{
  "d_shared_expert": 64,
  "router_score": "softmax",
  "batch_tokens": 65536
}
Below are experts of layer 3 (counted from 0) of a mixture-of-experts language model. Rows are named gate (a neuron's input weights, with its number), up (a neuron's input weights, with its number), down (a neuron's output weights, with its number) and show model dimensions 192-255. Each number is 200 + 20 x the weight over its row's rms, rounded and kept within 0 to 999.
Before each expert's rows: a language model's description of what the expert responds to. This comes from a sample of Wikipedia text that the model never trained on.

# expert 32
What it handles: Word pieces and Notable. Middle and end pieces of names and words such as ist, ath, ati, accented letters, plus Notable at the start of infobox fields.
gate0,205,200,205,188,216,229,193,221,244,213,218,204,202,204,193,189,230,170,243,223,180,184,199,159,188,201,173,198,209,209,178,195,222,209,243,205,206,183,257,215,224,218,179,225,180,177,232,215,206,181,190,174,201,186,230,198,178,184,204,179,169,198,214,230
up0,203,215,200,224,202,233,185,227,190,231,214,194,191,212,210,207,207,184,204,229,190,204,175,138,203,213,204,229,218,198,188,211,212,185,209,219,204,170,242,228,206,220,176,220,171,177,222,204,202,163,233,183,195,172,227,179,204,199,192,181,168,198,200,229
down0,191,182,215,197,187,204,196,188,211,163,206,189,189,196,205,213,224,181,202,239,237,208,199,189,218,211,210,221,183,171,208,203,196,210,199,229,222,211,200,208,171,176,210,183,198,189,174,212,193,220,216,192,184,206,229,182,201,237,193,170,200,197,211,195

# expert 2
What it handles: Month names, year digits. Month names and final year digits in dates and career spans, such as July, May, December, 198-8, 200-7.
gate0,226,200,211,192,187,189,156,197,232,220,215,213,194,223,184,205,165,183,193,198,157,221,219,209,199,209,181,161,195,211,182,232,181,232,215,167,208,190,196,187,219,201,205,165,207,196,199,215,195,211,188,180,197,200,220,206,215,150,238,192,207,192,222,224
up0,201,198,192,171,217,179,182,217,228,222,176,208,190,153,236,210,214,192,174,214,219,229,193,175,228,218,200,201,180,170,225,197,192,178,212,204,164,230,202,184,205,209,223,181,192,202,197,221,204,198,227,232,173,165,186,161,224,176,217,194,207,187,190,171
down0,191,164,196,215,187,175,153,240,205,198,180,180,187,198,192,184,182,175,187,170,189,197,228,179,154,214,210,223,209,171,193,195,192,193,232,195,179,231,206,213,181,186,211,202,209,184,198,216,195,222,179,187,156,176,202,176,215,204,190,230,186,177,168,231

# expert 31
What it handles: Numbers and imp- pieces. Year and number pieces like 195, 196, 2500, the word piece imp in impound or impending, and the or this in running prose.
gate0,206,179,170,154,239,188,204,164,236,182,209,204,198,190,184,228,174,236,207,209,209,200,174,201,208,202,210,184,187,214,193,213,168,236,172,182,164,205,231,186,238,212,204,177,201,223,199,229,217,180,172,204,204,204,238,191,184,170,228,209,225,194,226,191
up0,176,195,207,249,174,203,181,239,181,193,200,199,220,249,210,194,228,173,230,188,199,200,198,221,190,201,189,227,198,180,199,186,224,176,213,207,221,222,188,236,189,190,183,215,209,178,198,167,203,224,216,228,193,191,158,202,198,196,192,219,197,193,214,207
down0,217,161,205,179,228,188,224,230,220,245,204,194,202,191,163,209,197,197,230,173,176,213,192,190,220,190,203,213,185,223,163,208,182,196,161,236,204,253,211,177,222,236,181,215,192,214,241,186,211,193,179,184,248,195,218,208,245,199,204,185,233,187,205,167

# expert 10
What it handles: Decimal digits, sentence starters. Digits after a decimal point in climate and election tables, such as 15.2 and 86.24, plus sentence-opening He and leading table pipes.
gate0,195,205,181,185,226,198,163,197,209,207,229,212,227,240,190,196,225,201,195,197,204,188,208,196,177,228,195,183,197,232,209,197,196,226,237,185,196,219,217,182,193,219,176,203,184,165,231,199,207,203,194,211,182,190,214,228,205,157,245,230,206,173,226,215
up0,205,217,192,177,213,208,222,196,227,217,183,219,197,184,205,198,228,191,210,201,219,227,216,190,186,227,204,228,214,199,231,173,189,210,230,213,172,182,200,183,185,214,163,171,180,187,224,202,213,189,176,207,220,173,223,162,218,217,226,221,172,207,200,195
down0,179,202,179,212,180,205,192,201,219,233,185,174,180,229,206,225,189,185,211,195,189,179,187,188,247,209,200,220,199,194,188,232,198,177,200,223,205,241,204,179,220,231,240,163,204,185,191,235,234,201,212,176,209,178,232,193,233,176,215,207,199,234,181,185

# expert 18
What it handles: Word-initial fragments, ball. Opening or middle pieces of names and words, such as ball in balloon, Trumball and ballroom, Mumb-ai, Gu-antanamo.
gate0,222,166,207,196,174,226,189,194,193,187,204,206,218,219,156,169,212,181,241,205,198,224,230,227,192,186,191,213,172,227,210,250,183,170,222,206,171,219,230,178,199,221,179,171,212,198,226,227,216,199,167,168,206,192,203,207,191,166,216,196,224,220,213,180
up0,179,187,203,182,242,183,222,219,255,183,192,203,218,204,197,210,177,217,216,211,180,179,185,202,210,237,216,149,188,206,186,208,219,206,220,208,182,190,192,191,193,202,181,220,217,200,225,216,195,246,219,216,177,166,187,176,216,217,189,220,217,206,208,223
down0,208,171,188,212,197,202,200,175,172,249,218,168,218,205,178,183,176,208,146,209,191,209,214,189,225,220,193,230,184,205,191,206,207,214,182,176,194,203,195,195,187,201,249,184,179,198,229,225,218,212,217,166,161,234,225,193,217,174,212,236,215,164,185,179

# expert 11
What it handles: Math and symbols. Equals signs, slashes, braces and subscripts inside LaTeX formulas, plus possessives like his or its and list dashes.
gate0,234,178,191,188,253,198,214,197,221,210,200,236,228,190,202,194,219,209,220,169,193,180,221,214,175,231,221,171,179,200,203,215,187,214,187,207,188,233,204,156,195,183,174,183,171,174,216,216,194,212,184,203,186,187,193,206,182,175,228,216,216,198,205,191
up0,166,229,240,178,218,222,208,228,205,176,223,212,182,167,164,172,211,176,184,182,210,215,181,205,203,207,184,187,185,197,211,187,228,200,211,219,216,212,211,207,203,226,217,173,217,213,215,173,207,217,233,181,200,186,232,209,207,190,198,191,215,186,173,165
down0,199,229,220,188,222,191,186,252,176,189,146,212,229,209,204,204,199,198,223,220,180,178,162,215,188,190,222,168,192,226,218,192,222,203,212,241,173,195,173,201,241,196,193,180,189,181,201,184,180,193,162,221,200,179,197,203,223,191,234,208,190,194,191,188

# expert 34
What it handles: Word-final name fragments. Final pieces of names and words, such as Don-key, Haw-keyes, E-aster, Solom-on, and City in place names.
gate0,214,169,193,187,192,203,200,217,207,199,224,192,221,211,171,201,191,193,197,208,164,185,187,219,192,232,204,184,195,235,170,196,208,225,196,198,207,206,209,177,206,200,201,193,220,166,245,206,215,216,174,173,196,161,221,217,165,152,208,225,193,168,229,200
up0,178,221,202,193,174,205,177,219,177,178,182,206,213,233,176,201,227,182,207,214,213,194,197,214,211,218,203,185,205,211,234,160,187,212,184,214,221,160,182,221,207,225,195,178,197,209,204,180,177,201,207,185,230,210,225,238,219,210,204,190,182,219,228,224
down0,193,221,182,192,190,229,199,198,185,170,225,193,205,205,202,200,164,181,173,212,207,220,212,207,229,186,227,212,210,230,175,198,229,198,162,221,190,220,241,204,185,246,183,197,236,155,177,235,198,184,201,182,164,190,187,201,175,197,219,221,189,196,207,226

# expert 17
What it handles: Sport and media nouns. Activity and domain nouns after the or a in sports and entertainment text, such as chess, football, matches, music, show, actor.
gate0,226,185,204,198,187,185,143,179,224,158,201,214,211,205,185,209,201,195,183,200,178,218,193,215,177,229,194,191,211,206,164,207,179,238,210,146,245,204,193,187,180,217,237,221,226,194,211,200,189,156,222,194,224,183,233,207,186,197,221,176,225,192,185,152
up0,222,182,220,208,220,185,218,182,196,190,201,193,222,191,187,204,196,185,207,192,183,211,234,217,183,212,172,187,220,188,163,176,207,214,242,208,223,192,208,228,211,201,214,169,191,212,221,186,238,212,216,213,200,161,185,178,171,172,236,174,221,202,187,191
down0,203,189,226,186,200,179,178,186,197,235,187,184,197,221,210,202,216,182,206,217,187,193,146,181,223,202,225,210,219,231,188,235,205,205,172,203,190,207,204,172,206,230,204,221,165,215,221,149,171,185,192,181,225,192,192,206,176,201,222,188,261,248,123,169

# expert 9
What it handles: Table and list starts. Opening pieces of names, numbers and words in tables and lists, especially Be-, plus and, or, years, such as Be-ograd, 198.
gate0,170,236,163,158,198,193,213,244,204,224,202,218,221,185,181,189,212,216,173,208,227,186,153,158,191,159,171,179,218,205,200,219,164,217,192,177,213,196,196,205,169,219,177,189,207,202,165,194,222,189,198,192,218,179,210,166,162,200,203,194,184,217,182,216
up0,181,202,185,228,217,166,192,200,215,204,244,194,182,190,197,193,234,204,195,170,200,192,167,183,165,171,171,163,193,193,210,180,222,242,182,169,186,176,204,238,217,211,215,175,204,183,202,192,180,196,202,181,214,203,224,223,164,217,213,180,216,192,230,198
down0,197,215,197,216,185,171,163,226,208,159,203,176,161,196,196,209,212,197,201,233,225,221,140,224,244,200,183,214,209,202,197,179,178,186,202,181,207,204,181,194,194,209,212,198,160,192,200,214,169,205,188,163,177,207,223,191,198,207,176,194,212,194,185,172

# expert 19
What it handles: Punctuation and separators. Date-range dashes in birth–death parentheses, semicolons, table pipes, and, & and line breaks between list items or biographical entries.
gate0,214,214,181,171,221,172,179,199,210,209,213,203,226,224,174,153,228,209,208,229,190,180,185,194,180,208,214,190,154,231,209,216,192,187,182,193,207,172,227,151,197,222,190,185,189,195,220,204,205,214,165,188,221,199,209,211,222,201,218,207,218,209,210,188
up0,208,209,206,225,207,189,187,166,167,202,203,189,215,199,229,177,192,231,193,192,214,190,172,185,179,207,207,188,174,198,236,207,223,197,155,179,217,222,198,198,210,214,179,203,202,189,203,182,204,191,199,199,192,203,225,221,191,215,210,157,204,187,168,207
down0,207,217,188,211,207,190,218,223,182,192,221,193,194,186,212,202,247,248,180,199,152,211,203,240,194,224,197,204,169,188,200,218,207,192,190,208,206,161,195,227,180,209,248,193,198,190,217,247,187,189,220,225,196,196,188,196,197,194,225,188,171,219,189,195

# expert 36
What it handles: Nationality and name starts. Nationality adjectives and first pieces of foreign names or groups, such as British, French, Kur in Kurds, Az, Mat.
gate0,230,223,161,194,199,163,214,215,190,174,183,200,175,204,181,218,219,183,190,229,200,218,193,195,221,175,204,208,172,232,202,226,209,216,226,185,194,192,213,187,215,212,165,178,217,166,207,229,212,192,208,187,182,169,176,188,214,181,199,176,222,193,180,195
up0,193,227,162,230,204,165,219,230,171,176,218,226,171,175,199,233,210,201,189,236,198,199,194,180,248,203,211,207,214,199,188,215,237,189,201,221,161,206,218,190,214,213,189,183,180,168,169,218,196,210,212,189,171,182,197,183,217,199,178,170,193,190,190,167
down0,213,234,189,187,178,232,203,191,202,224,211,214,182,222,164,193,190,211,198,221,207,186,215,217,169,220,215,195,201,208,211,214,223,199,223,205,244,215,190,193,207,235,206,178,215,187,182,197,196,229,243,163,204,211,199,202,225,185,185,224,178,234,171,204

# expert 20
What it handles: Name-initial capitals. Capital letters and first pieces starting proper names or list entries, such as B in BNSF, Inter, North, West, of in City of.
gate0,206,191,181,217,187,190,217,217,217,214,241,193,217,218,221,146,244,222,207,165,202,178,196,186,202,194,159,189,193,197,187,190,212,203,191,190,209,153,216,208,224,185,196,215,213,170,235,218,251,218,191,207,207,197,214,226,187,201,218,193,206,210,199,160
up0,172,190,173,220,199,214,226,217,232,236,209,198,219,170,213,180,200,222,215,198,207,208,189,152,193,201,145,201,210,188,216,183,210,193,191,174,187,190,197,219,179,169,202,228,185,187,208,204,246,211,201,205,210,187,200,204,193,217,198,173,164,217,201,177
down0,239,227,178,216,220,193,203,142,221,188,210,183,214,166,182,173,186,194,190,177,183,175,203,181,229,211,188,210,198,187,189,183,195,199,181,188,214,185,193,241,232,181,239,185,184,199,239,191,236,197,216,205,225,204,235,178,219,209,210,202,222,171,193,200